{"lr": 0.00128, "beta1": 0.9, "beta2": 0.95}
Below are experts of layer 3 (counted from 0) of a mixture-of-experts language model. Rows are named up (a neuron's input weights, with its number) and show model dimensions 0-191. Each number is 128 + 24 x the weight over its row's rms, rounded and kept within 0 to 255. Numbers have three digits each.
Before each expert's rows: "gets" lists some tokens that make up at least twice as much of what it gets as of all text. This comes from a sample of Wikipedia text that the model never trained on. Tokens count by the router's weight.

# expert 49
gets: " South", " North", ",", " West", " East", " New"
up11:151138120187161129141124119122137177208160146120119084156102140158083132130113122141122154165136106117114147141153085112111094080102153112072105136122146133155144115133128123150118172138090103144101138171139090119119138110141100107101097176109140116139115161125143100178164125139094121166162141117130097168148078144107152085130096142130106157112141143156152108125105127088124139108158111140135143073116114129133115085118130131124138111111149089146118106141143155186139108137098113146122122158119135137118140120092122090141120094101153146132131111133131148140129170140144099139
up12:123124144147123122144095139128139141173152075088111078140121112141131143122096194143108103138127165109127160137113083130138128139098143130194122100116099125107143137125117115127103158111097096090118122129141102088133154144115138124090084136091137147099129130123120117135097125085129107135165153132126147132084129096151161140134103129119142121164101089121145138149144143087095148124174135124101144144149067097144110153141122128139118154144138087149123099094131122162142105109130121129156103134107139088074089150120165169125131122143078091146099148080130147118117111138072153119
up13:128111079101131147119141162114171104152113132171105157129116093140154158154135118137064164143152138128154090128147181097152173131129164096142133145111101142155126118113051121076163137124141151085121136142140145115133114170152140110118093149124177153122105113135137119131179136161131123164084128055117138148142120133148133107119123140107160126138127173153117148107099158146142157166122147124117136138094111137151132107133145160114125122133153144193138144132156080151124099130123087144101145106132126133150115149138120120128094114148118101156155142111141136169165129141143138123
up14:073119108146178129136108139126173136156097163074104106136164137171117171136071144134159126092142116098094089127171134097151122093110178110110143090121145134144134138151146099149134123175152124129137124152135112115080122132145137172126128091109153132147149139150158128138107137159115202134147107117145124168129123135126126105109098107139124128136117126136124127124142124159141078100115093135131077116119185130111086110107145150123126116110135112161120091126144116161141151108106132101113147122165135123138118153162185121132124176113140103127102170149139146154154144126168129105
up15:160117147147113137125102131115144090183162107112163139160090123130147118125111129111122150144135106141108102106111157112109089123107145135104151132137174106173110133098112091098151138097118128151130090116117125098113145149144108121149122148084141127152133151116156134156156150139095182160119149134090146189135083131119132076143101094109137161073121148122120132097129105132158126127174087137114142107090117083114139126139165138139127123086134118125152156110136101106108081162135179139109107106068107152113136138124116131133137180133102123112123137169116135129146163128183110102
up16:139126103112145113128157117130140127142150052091116162121095066160127140118134124181101122142127092206126093120103153096134130171123134130113095116103120120164070107081132144136130117152125113121122125087153149142136142091147130167128111167156146120122173145148113102154120097173162126138131141126134120162124111137138130125114133121113124133159150139155129101118099119173165096119116126146123140101117111106111106147110150146129133137088140149168132095137094113168095112112127124111154128131120124082131138133114084167153106116096148106088159129113123199114109115139101143169
up17:094111136152168057178114158101112130115125144089157155105139167138126148138147101142146146102149117115107151118098106126155144177196065140132135133100142099124112136158108150139131106172124102161127166131127099142115143129120138122110167140145124094119123128119130130139140148127141148078163148142130129131171151148134118129115163145167104151107115176114100113151162126104105143134107148125109118163122108182143137116126117103130131151122147153141129149102168182125129103116111111085120115146089117128150094182084122116124150098123151164119100119101134125142098083092083121131
up18:134082080116151117130153152138140136160141139180170184138104113147096073156143108140057128168160119119154100120101147136122100127106169123125100157123121132148173117110060139084145113102132122082127136119131111092126117140146136095146116108083174173149143125158123099154117098107140114172138131140118097177133129160157149118127092120127125132117109158180124136131139164118146132153144112128080157129112104105101138142121110147117129127128140135113144135183096098106115117111120107135113150135110121060138125155087108140135126142157137102142119116114126152108120103129118117162

# expert 9
gets: "-", " inter", " re", " sub", " pre", " con"
up0:153109120107125151122146153122118143147130117073115183099114132131140102131128118188155095115131148147131169093170142105120137137133172095159127176111163152116157120169112091142114110092116150132128117142129126117126122142148141118113149138146103166120135105147108065105187103121151115117101102099147086128142177175120113093129141107155124145112131105124123104134124163132150153097116167116081140115133133145132114115150160165091153161127119176169124097122130148129136127114133120074171154122109116116098124170104106168143128174145118111132171120114087152140129110128166161138
up1:129129157143161124129069122106125110115142156102115154107107097153131135156111117145086130131111123137108119141099177119156129076127098137113096169177162171151107150105135136056144107132122123148138133094083125126134121123083108140109105133120106130159104137101146159091146139083125131135163090125106125119161131134099103145160122159122159183087128085131112116137133115138169131125122111136143164077125123135087172099084134110142130157114167115123113167143109132106131149164128081135093125140150133111122151166141091125100175130153121101097156104115166141129128139123113109151
up2:122131114122114119121150140116151138155116104118145090101102132107125108122123127133158105129148135135103126150104106111145164131097089146156123143140126157162159065124127182148150112165130155141133110150133200105134164108118131161105111103102117089125141117131102161122086109117114167125162157091124113102139167082130123151089142159144166121131154143132116127134134138133111106145106137066097126207131132153119110153103118141141157099182122168145134135130140085142136121109149085093166156140118096138115105143127146113120092121131096162084091100132132098149086124099134096117
up3:140102139123137143131141143158125156143130138131146086169126122115127138105134137180122148116127166154127156137134137116135114110134133188109141119077112141166104115169104159121096132115148151115152128144088081126104081142080141108151131129145137106130126162142102122124142132105136161155077149121116173132109125109131128103103130158097085135104145097144167124138105098114100134145167148157135113089107116164143164120118137168120133090089132109101161111155151163151123135141167071162078163122102130104145181080122104132130099074118142175128139100139118099147108106125142135149
up4:134094132158108125144144120120182137115124167087143141078131146147114153131132115130148148130116106138077117139137093089128128103096130083144127150131161095118111151140132128141075103060134098104113164124146169118109127096114099103089146154121114171131123111146140095147087148103116137159155151085184129153107125148167123129142111092147112110132104115128134141122158064143165111174155115144110124139129146109110162083139098119140115141164111132128109120131075100138152131176141128107166111110165149122127135140161164148141141057121120128129108151163126106137139126143110126126
up5:115125088132164146140131114161097160152090152111129142145129144102118129121113083125135164117158082080118162133110125141151149110145132137122116120148134093132123073180119116130156194137143145100140158148118090148108197135110146143137145109105097128106106076152148137112158088105099154107106155121150126105159104128107137157157110150130117105095143162149118131111093123112151134110172144130139153099102103093101147123087107105123127151178149132090070111141113131119165102142145149152113127145161136090143112144131137137126107150078086123126119120170098138105135161107134143113
up6:109132100136160157138075141171141142137105127085157111111123154107107094106141119133133163128124124121110166125131128100112127146127148152119143110133109138138158134118109151146063169131151138127083153184143157116103134137088127090149150053139086127104140134110076125112149134130116141132124158138166131152070143164145101130131123135125100150159152165122137086218124129136152147105138112106116123156121108152114093106151112147141112098150122155146102141128140152116117105110139105135145167101147147102136170141119118114140172123078137107146085126120120112113079089124127120142
up7:109161113142148133125146149104111138149123118112179145140099146096127129119140117092116121108136146155124148188121198160132068130167158157129121196131129125157138124104143130148119104157147103105169121148108157127148082161122138122088128069133089121116141101132152091130137076175128134115154193177118137161136123140136090141113139166131154163101109175128109163139150149117142146112155102073120140111143129123120099166151133096111132125102110130125105135126135144138104133097143101125139135131117117145110129119097112123116128152144083103156105099125121150158086138128099164121

# expert 20
gets: ",", " University", " County", " School", " city", " College"
up12:145099117083142136135130168130149136132133150140154097158129089141114141137122153108130135124169155121125129111168153156137126094115137158133110150115149109153147099124138118106144164143166128117151129148127132122102115108161120133094112163128125070126133127070154167116109108068119079150150108142163140145081115094096179112139139135134114167108127119122100116084162114166170113150143123131150099116136146104128126133168120126169141144083110142116167113143092082144152135134147143125141144155077112117140080120154087113125108130151121138133118171168139159103145171075182125130
up13:120104101136145153118127145135094171068136144145158153111121121120116102176145129113097113122134094133131120145190164198088124094091151158115125155130154141118142104145137093140128083130186140169138098172143124125122132132122145112112122131122144128167112108110104121144131170113134087141125143135100150112076121122158085143170164184162151154130100102116141139123104107070141116140117146152152138112127133113130104109157125104169118119135106126150131153162104097102104168148148100151107135148131103118112106120095102124117104161181108150146135144134117119137134159172144098132
up14:095116152159146118121154133123118127136122107132166132135127113138099188101097165157185156154136149118128164125109129126108148121128123170149124088121142143093127112094110129106096087113148114106112129086126091142139108121104143133106147093099131112144113146108139097181139096096147133166115168149097146171120106144159126126140128095140129116091121152129104107180096148113075149139131128083146145160103129166157119123140103124130116090144096152123169157126114150115109117113122154127112162125140141106150077157129096163136148177123122134115086155105155139149125112107091063082
up15:131138141120133120122109087162081144121137142112075116103165092115174140124146107121121132088121097114144167118112152150108141139124139107140134088120137128077102131170142148121114131144107129135160112126155194131161130145099133153119145107097111114133091130108078116118073109179146125119126096119125101145114162121102127120133121111174089134128106106135121158095115139090124118147146118101156122106135157212171131117136138123105156131180118080119086083095151140101125156089111114159130146121133148164126139124108132121126090122148118145096137101100124190160153145131132126124
up16:156116118125122135139132124140135135104133167104092153135131131128049123134133098123119140123093116099136128123136103085109157161143114142116120114134133137123126112150104146125201157127119109105114132139142081095151131168114144127145136128111103117104115143137129104110161185113130118144089085130166125112168120104104107141139133142133108135115103111192102104111125144133128061113106131122180151130135156097115154147097131133146134160160112132105105140114120108113130073170104139145110085094145126095189147132108100079122132105114125079138140122132113110118077086103087164097
up17:144132069121146123116095137136138148106139117119118168138114164085133155141123156071124093131129172115135137193105123072119097129206144132150112123123166142181148130163123134157153141130060145121137110133138119118139132155086138103138119079114065112103130161145108140114163109093102149128125128150150112115171114113119102117127162147124091113118148097145183123112133151142105147112142120140129101143163173109093153110108108123099128122141130148149098104108126129142115122137145132131130115094125122125116149135183148116132118114092140146134149098146133131160084146110166156159
up18:100104158154098101138142135139126125148108135111111145159098104126142115155136153105155115123148135081191164136152115163129152093096090125146136100131120119159052154158127102097118081122167089071144121109144128119185163137126128131090087102140145140131131126117062104095153141137120126118078163103152101112134106063100128109103146140122132138129162121167114114179132120156099154145104131124156113164114113121137122134172126121118127121106135112066116123104101123098135143130099117142103099127142111098117128135174107141137119161128140153153118106136130110108141111142113133146
up19:083132109086156134135125149109076143135109157149131073154137133154128172138151136107128102162127111120126114122111152077111145113124173160150114083123103131115140122112122115085153184100166157132156098132119119140107155168156134055123144144114097084130123154112126126141123085144103132130104100116115156133096123134122145122126119090133126125112117106099153123128161096142112119168149145122125123103103153167151093143138141119131142146132102132180152117128160126135189138086144135152142142129075132139125163118167095153125091071153143152131125147150133170130175139109138157154

# expert 1
gets: "-", " high", " non", " all", " m", " long"
up0:120105145167142095109121150199129126093140130168109111165095130130156136130177099144134176117147142162121162126143160137095113125150116152120100100112136104138133090163098123133147130119117076130095122147129095097133124113156109057124120113103112162116121147124101117132098129085132089156125123136112101136112159102098127142122137137087160147088105162141112147115143114110131066153138145154156102127122122153164150120119121071149111127176154143130126141128089159096164111147160122149137101090096128128118067116127110140118163109142097173151135109136131140105115144117138107098
up1:089095104095105126117120088115141138139145136096063116103150147130112098128145106111106118113147173118124088145094138128130118171177091102156145111136146112105110145165135136098146083140139127103131133099147146133113127102093120116077143132117157155157110107108111070159101158152144134123115138116112105124127117138144129145124119133122156138150175146140120151126154132113127158134105123150098117165115088141081165169126163087099099126086138102165112144125102154094132142164102132117125115103172163113066126123152152140128134172125131116130115105115152140139170166163104185117
up2:116151138127118106116055109163093133162073113113132107144116149130098127124141106147113119126153135138113117114119094157105111138141111158132073151134086178119102135118099126124056126151096077113113123127141135133159121111071126160169076141127118138134090146129124122088114111123123112149109110139130141119120091154157124154131137138136155118128165152166115091167166133089115114089147101142141175097116128133131118143109138099114156059148083132086114144127170098120149140154174154101114130148162135111142094130132169139133101108137138132141136118095144094135106132130137138148
up3:079144103167136087131145130109139137130138122134150162123165118131094116137135140120132146124130147105095148132147132119180126127135121107122119170126121088124099075099159065148086147136115116130062185139189135120159116152136106139146108123118148132135162131096138131150154133113127069134141140134175094139160157144123139140116130141158174114110144125119142138111116102079127162152193150111128100102105134111134133132156119119143103098163144124157145126165120144131119125158142134101162121119167116149117143113113120109117109175164143103137106117084122167145088189167133153128
up4:153143109153166107121076140108103124158075171147115103125118158150147126108123173171148116165133122122111155107172141122140147147093111122097159100121137115109130150153138128161121114124157091107104154108170162131116122111100115083167123095132106104127102130130138096138140116125182114115133142145131123152151139117116129122099145126137101169132145110150107143163149114135096154115080110088111111178156164142124124150165122123216109138114132143123145118120138120110118109138088132096101102172125141147116130115164114110126138109092145143048099160127125081124113160118118132140
up5:144131165150134109120132150127110130109144137098134149074142101116140118105117127156097111126167115128102107159108155100116110141128138108156129102119151158124162077147124125141142185115131114119118105120092090084152094108146100117130129123142115127115151115093075161141091164088169145096140150138113124114111138123122129152101119150113103132128175122107129091073058139126138125108167179147138116144148155110086134106111135134169140152098138141102134153115148151102126107096099114095146133107092095173094127144135116088124188105103135087105112166124102146108116114099137095143
up6:124160132115170106132105139123091127141150153095123162106161136167127133142080135163106137120115141108121131144106089117150119130122078098100137118138108123143122186146105190124135178115113138167140182104145108151092153152118097079142117122122148141134133098086105141131160141138120142142138132140142151147121162071113127121087166153125155169135112133141103087125134083113147086161155135124110111075109146099104161121134091136134111124109127147121097172119110137147162181123145130129114096113140163140161127123089126153136110107110153110149096173118175156145131138160127112134
up7:142096158130130124113118140130159131115093133144109114130138119134103105124116125141168120108092173115115142141144121137108165089123089134113079119128157110161154136115107086130154137154139115105127118152150096129144103128124110109124133099120133112165118137149125100183122135116148144116131142088181120145159170200095137108140137117165110151141126133158113137140103087144130130132133128130140059094108090129101150154120093133127133119137113120128149103160151155104143158132076057108112118124109115107139147115110116072131166149157189165107083115117144111073141118112159148171

# expert 34
gets: ")", ",", ";", " |", " and", "),"
up0:141137099155177129145133112148153119166155142124137118130144139133150123104143129137113103175105148100157134114118134139114137142106126147110124085133130132120170139115139099123106118143099099093125145132144116155166130130140143086113150116113130171136141132117154129107076093125118159137113100086149148129143108141140155120076094058098131112143118133163145116127143113098119136146114127151111124145159103147078124184157137155102134135138160114116102158159108172135161144128111083117160104070139147148113108109141191095137190116134174098199125119099130140133146165116120135161
up1:086134144137137123098115134134145114144072135094135095184143140158176124170123097163115125140163118169114155113141116116121101138126159177156105116102161123099120098133145145103125105111124152119141114115116131100149115115152135147106149107078055093115098096086128139103119101138090186156164081118110136158142140119104115148157086088136131111122094127115148125123109093126128133121149166119120118144113119098104138146178160110140120099110141131112121108101114101154166131133135180128143125113106144136152114131117117107144081136135108160169124130147180148160106162115129141171
up2:156135134135172135106116153162158122160117118138177114111136117133134121124129119194087089148131151111171119157081156181098146145136143105151126118114089110149176132118161106120122117122100136110138122121142124161140124154122174078125116113124125165156117109123125135142086096108155132112085156060113135143168131102148124172087131122115133134141156119122117111134150175139129144108139133106119109128129119155121169185181086141117129093144133135141182122131159146097146163141113091134117132143139134140137098176146141096133168112127147134154106123111126168127132106131118141064
up3:137152160082127149126146176177137158109129126147159113149089144141125117168148080123134147133146137129104162075129132122103137111169142141121144141079116116114141102130117179183122103112144094105081136153130134121114116141115131081142126090105138156135143150124108131103164125165135111139112167132167140086110088131155090116156174137149132148172140138113115115129164136140082120140102091089116160139095111136146107117100160121106111116156090134105166169102173105146101110086168126094123168110132139142107133129131155138127136158102143134091119088155122128120124108127110157147
up4:138088087120139165156102129122141133133117145128116220109095096072132136137167123112127128105083117069150135156146110147116153161164107115129140122131169109133144164159104140149139147111103136129143175129140089127137161172097153136117070084164130095115181128132116130104156159130114150106128124135158112131133104099103116150100162148109151127134113116144126151138138108113150127103120094160165113107109108146125139098137127174100117079140132101123103128115148119110149175163129117158126120114138123087093130117143113133139115126110122135187117157164134131083134149142111126165
up5:133119139113118105111119148131141135114190116125106098109093136116105136110105153129125132138153124120111159126166149132124143116085142086125105102148105133107099108105129132151105143111080120126131120072127174142143106102117108115112146141091118105172149189150161127148115118121141117157090168117079105124141104132154114126091144112112135099124174109136106128115147101112131088092138126101135155155125153113088121142113136128124152183142112125134108109126154181141094106112139111106154128091158124122127104157131178110124134101109135146055117106094140124156148038132123158086
up6:140138136138136112174129138112148115157114126140091115164125162108058138157105144094158078087088128165157126126108142134122132154161138091130157104166118106103119122113163125107111153148095124104096134152117111149097137099147086111113112123144125097125084167146126134158127101143118116134099133151140125148161119136130145097095144125187155113075185119134111115178117122158119119133102090113113111133076167139142090094117098089137123134104088119156126133139146119135114121166134135129137149136136116118095108170111152163126158173147131142164129126110111149093095144107183125117
up7:147127176095165161152151156128076139171157178115186168154135055135138112124113108172117145173144095133131127135133108152106127147088138150120101099138127162136140132161128119111108109104145111113160120119121117077132128153126115158175133129138114108124123140107139115150149117116114149095155116119112117110131188156135148149140098088127102136142119128139133104104109122120187133169157138143133129102113141097136182156135125132125122096115134119098162085127108141115179167136133098074081161159115141125135106127132143155132166119126196130132110129156149146137117131121136125135

# expert 21
gets: " R", " K", " C", " M", " D", " B"
up0:168126089145151120132140159122147133120117128143141136095149104135118115124159113128111123127151118156131156136130088145150111120114174131190182139113091107140113122137165118140142138091122117139141138128127172111152096115103123098150147129121143151129101109119104103103137120113150151148131143121142139121190101112139120167173133135148179167107103106120072134104112112184090105121093149114080105137104135147098158157171160133118139136099134103142068098105107153120154131151134089082122162130103077130131081123164127115132150121109142112156146097165146102139157133129176164115
up1:097138133145128117138120100101095118155136164116087144142092128112132149129145127116143103094159082070156099111125131134113134128096159161122120135148107154137115108081119129144135121105095160126152134175128133118121134128120138093126085137149130112113141119127100184152090116103159128136118093103122156182152110163098115123145131109101139155106133133106082090122119146146170126097150119152116177113133123069112094143162131120109184135138148129141150147119127148124141174149128117119118103073149097094107141155168129134131158149114159134083133080180123110154153128071108139110
up2:163122121078129110114099179118137129117147109140149133145098153110133114118114115170105156141158104189167060100151133123132144164087122169154113132128088165115070136089121116134120133137118117111108113146128181129139132129106143155163115130140132078120170118140095126145159136123130120134133142101105147120118149104142132115099123113110108168139177175145113140134111135104115078131100151102169170141086117138138131177125136130137110123128105125140170103113156134115150084070138116133122085123139139099127164105155109138134144086136116146134090147119136130146086082098100130136
up3:151174145137102129157126136126147073147115135119131096106156100170127110137147095148122053098110125099163143156144093150147129118115151150126118127105148123100106094104135148144116119149158096160146122121116142127150138135127135095122081124118142104111118126137155113153121120113142098105141118065133114174126138101151120138114104119088132086097098157119086102117160111083176110151091105136153127088131119144148102100151121099114135098111139140133127150115109117105099094142108152089173131123109087182099130135086143122133197080120109125103109136125129154151144113087104108107
up4:116126056124118114120097130152122152128147146059144128164130136095135135130110122123120106110123126135130144150121152100111114119130141128112109124178142187157098108139125159117158117147106138111131109165122149125108168120126131083114102104127141078117088119133150160130180127117085109169113129118114114152149138105095122090120166131130112165147097135154132141193126115109124145126112103154143109138121133180116113140122137100129151122120132190156120131126156162098145163124117117112098107140168117115150103142121127177139097146059126147091135117122097214130139131112125097142
up5:139118120178121134105138148127083174117100083091134143083151127122129117122110150117140145141077160130126186108137163147150110143156132116157126137202150126129114126161126107149105128153108122163098138147145170118163112119109088135142138121074110170136118127121103123116112125134100108124170144132122148153132166165146137142191145136158122128129122149144144152135097081093139150125146143153136132124175094095111141106102117094141074126159142190075141183133104115128136149166138084125126154107160124137142137117140152137120124135128123099124128076137138086127120131129140129152
up6:106114109105122118117139136129099146128141096144201166101056111144137155136186127115097160139124109172120127133085146125160087116114115132164121154175147132092134136135114137142136148168122122128112113113104116123138087134158151165137124149146156151096132107149103141117095105124145089121135126125112136105125173140133108109149110132168089153135148128154086149138066131104103094154139159148134151111139148128127177156155112114136101126127167104090119206152095124088115137140136085111120111123133121100132161123131098136129136070143125111101105156121128152133111086119136103121
up7:168107133122115090130111134148099169091140125107113127074164134130143104097177099119134149134145116109144162098090129138095139118119130132106140106122123161102092104178134128065116142126091136110154112140115152140099179150093117065130118148136094161092114155135124122114116095087111113144148091110120060123113120119119120118142142167157137117141170123145112131138099103135168140161110110111083110125107129128119134109112109094093124128101114171098092088138141111095120095151120142122149127116173161101122158121165122139118114154117119162139125087116096158116088123107099100122

# expert 43
gets: "/", " |", "D", " D", "N", "L"
up0:163114138106095129130098173142113148164146147106118169119101133122113107107176166177128122101165126077130111148102150117114123109126099121095109127137137104077145131163084130135154079122145132158126103135126185102086154152098139111155109116118114166102143094130102169142092109141124160154152128101109113156116144135133138121146105094157126127153136140108132123137128145102138164112126118115101086111147160176109124079158113105134132128160151157127167114095128155151169100139135125090113127129133129147141153138163125097131156103095110130089130206127175128092116114124131125145
up1:156151184128163114125132120130110106121128153124103136067130112138119123111089119140146115137095132138124112135168155152111148115093110120124136161127102155162147100155121098115179127144137099142109148122144123135131106153165133113161112138108156134108172148150109116142110114127122103088147190138097094125111094178089149113120177111106142180122132175149125150170117134133117118159182129125078146126141101125094145122122139091148071130080119132116111104101063118089112107090124122138142087134144135125106139101154118144127165128138083114112128159130119118133130103110073121109
up2:119106123093101143124147150137097139131153169154132147085117117114135172148208118123088159099091162115104152106134140122156130121111132126096136139142157130144131126153120134163142143156157122122123121150140187117129158111156129136158161079151168152142091145146116125140150157126133083129134167119120117141120159161112094120169089143113114140091170148143120142136132146095117104173179133117135095119081114170154144144161114101144100066090122095118115111135118142135129168122149150120164119150090117127132125122165153138127137132154187121127106144089154132160136144167114122118
up3:147115164124124064131123142126152101113144132086118146141170127139134127127130108127142118133106155095137098130110093133068092113131118162162140152111164133123161121162121132152141152164123155065157108101133123143154151124100137127062092088107178153164111100119147174119075118124136138144150138118114122151160130145096133111125158117113105105157135142103156134117145126068103097074124142121157104104132131140093139139120145115121097115135151135130164126107148103121076120115118103065126122137104146191131120115119106090131140144156142159116137081108112127129102151105102120103
up4:139098158133148100129112114152140111141137111124178102177158144106125118145107109120122173134145106136127086139137125187165174140120188138115114128107146144143128108173111118115156137124076182093133145126144138117111116137053105139108105149121089113124142118145170109111126163076133143175156144137085138136142096140112108125132117115114138158118126142116139153167159122120111116146106142121173103124119155085127116156113139179135104107130151123078139160122132110145124113114137146151144116093145131140140156123159159094137157123145116127127182147131165177168142158151111116081
up5:139126091126138115120127144118095117146125166128138119145159151138142137136108136131121137126122102136166109128141097113167127156118137091164119116118162121154104098116148128116155186101096129099167115125148197118168154156112139175107083128117108090127132089116137136105155120089158123155115133145139191106129136168100135127139158114132087101120085124151146162135122108145116077102096118121132149115121165155123168189137104123119119144140132104147165124143129128150145191167117115116103140113106098133127124132123129061115114119132152169106166112104123188124104086137128141094
up6:074110119126117120131140126127108102174046137161153153169134114095131145116108121144112119128128125142140105101119154126163117124105105147163129096146119131131132119130167120131121139132149105163135147140142159135121155170091153150141119116113152109069160099137159131116109102139099154157117115142112148108098158095064127138150153080127160099116127129132144126107140102125101116153128122079136151126082132124174164113114113152114108134139108135191127169128138122130142150181129159112107113132109161141171132128148160062141121116109152142170160149101154183117134142120108153146
up7:111171089127135091129163118128094126136121072116142167106145117125149127103172070097131167155156133108139106146111104121108137139098131114162140152158120136178081185152090102140115147148132074081125118119152136119154147128165108130132106147100172092123103129123101132127149101112131133132109171152103118131106145111094124108120132122123170167125114180108126148164113142128167115138129143081142132157146118153134105145099129130137086143126141128110076130114110145101076163126122116143160166113110114160141132107117122155140158091123162136142145119126132114106177154122186121115

# expert 5
gets: " P", " B", " T", " S", " b", " F"
up0:175111129161146111126127116146145109147151182126101110144144122114124150128136096131146156114137101140139138100130159136100140143122134131112143147167125133168165107136159120103124136130138129122134124109124106118142175099113105093053175123149136127135123159159102143130107090110142142125152115142120126135145143137112105115120096190134119077083088149161120112148063106155174104071137089154134142097126113129147131125134132136121163122101131161188146098159149115139129134081122137116183109152078142137135124135123129078115115134154095137129169135123155180139119180101126118138
up1:154131162118125117131110142105123139160109153129114091126113136105135145123104126106162112106129125142106155170131146127147150144151111142152148138117151177162129141106148127127108082123154143110150133122147160125139086122144136110060100126129096136185127112113135162116105090146142162115087154138143136162139134135138151135140149153193100179109116149116106104134120162136095163126123076112121110168095116159137082098093171108132157135049136108121137126140091140154157112107121105127102175132146111161100092098114104107109092140109096146120098163142138159094128101122127107101
up2:133118123116129133146115116134104131107122185159143112107171097151110139160130128132093127118106125134102123121129101159119136139158136131135109108098120099088122132086129128109131172088094137142124148129138118132107142116119151093123159147147123161109111126127101139127131144197100127131136168137109163104184120113128121146136122120172138069115114131147138130111116154137179111122097085137171104095168089132111144134108130168125145065154103149131095109155093135119164168149102160110130114151090154064165112134114076157115126116126191144155125158128127147112102119146173130151
up3:124115119145122151123150116140080114121109136141121120154089102122126073139131118165141098115121149122151172149116102122095146105129103119086151115132120116119127135171136124107141121141135141130142130079101134125135154164111095134096117109141121121142123110142094142124119149137177124135132150101110072193110143087133146129141153097106144106084151129107125147121134125152099140095180112157165210109122112140129113163159122122135122096140185117172174131108130152125106122115108120134105133174095131201132097140142128076121126105151169147124106111126100121104183117131103159148
up4:142145148088136128137152157103140142132116132142163088114097106171135126116118129105137134122140193124087156132113113147139123147138137140132104125132115106122113141149167122149100095136141113143111131128116105121116099099142139132148151098110103106082102166145086079148185108158122148145144086127172109119138102121107114100132154120114121109132142110119132124154159163076144164094138137112100145113156098125173069136141108150125136111103106113126147117146126175111109139095125133134101166051090093119110111089146137153138141138082107153078132093133081124091167130151141109097
up5:132132145096104108139137126098135137143123157075125149124116128133116102160153101133097107126106152131118122088113117117093107112098143058126142116108102137162121147139122106117162097148113136151115154104120119105092146160144095108159130107113122146160156139091133099139127149169150130147100126118111168122094131098073119136122130133114076122128175168124104120144164133159138114112152128143144177168119158115113100113133180139143157121126134145079148154095163147134108145124117182119107154122140136146097128104106104143130150111095186165070155161135134116171189134122155127152
up6:125112134115140110139152118130141131109127086092181149095156106133145071099143118103129134123146149133147101187129112147173143154155093170151145163104147138131108114171128116140141098097136106141122169158137143156104149108155119135129151156077117195108163080113161141149166125135125112113098150099133097127106129101107105117141168100107180129132122169137111142126117122174141128163133139104168109153146147163156155135111114085122085121131123152128134142127163124141106088129114123120173120086162092119165096131162139147119135117105127121123085156113104116164113107122146123097
up7:156162143134099149096100124117122082147140104120092077079092133067146125110128140088136121133132120127104123147126114096132125122129124131117148109145131114191130123103131137106104177127173108138140142089127117112116160150118137102136123124120129082155104145116151133088121129165098144146149130152143159151108097091119127124142101107116115124092119087128140137119112123140140102075152108158133145150120064152105130137113172157112175066118171157190098158122132098163157103165138135139122091095151125124103135120138094111130148161150129119131155110095141152116100105141172133124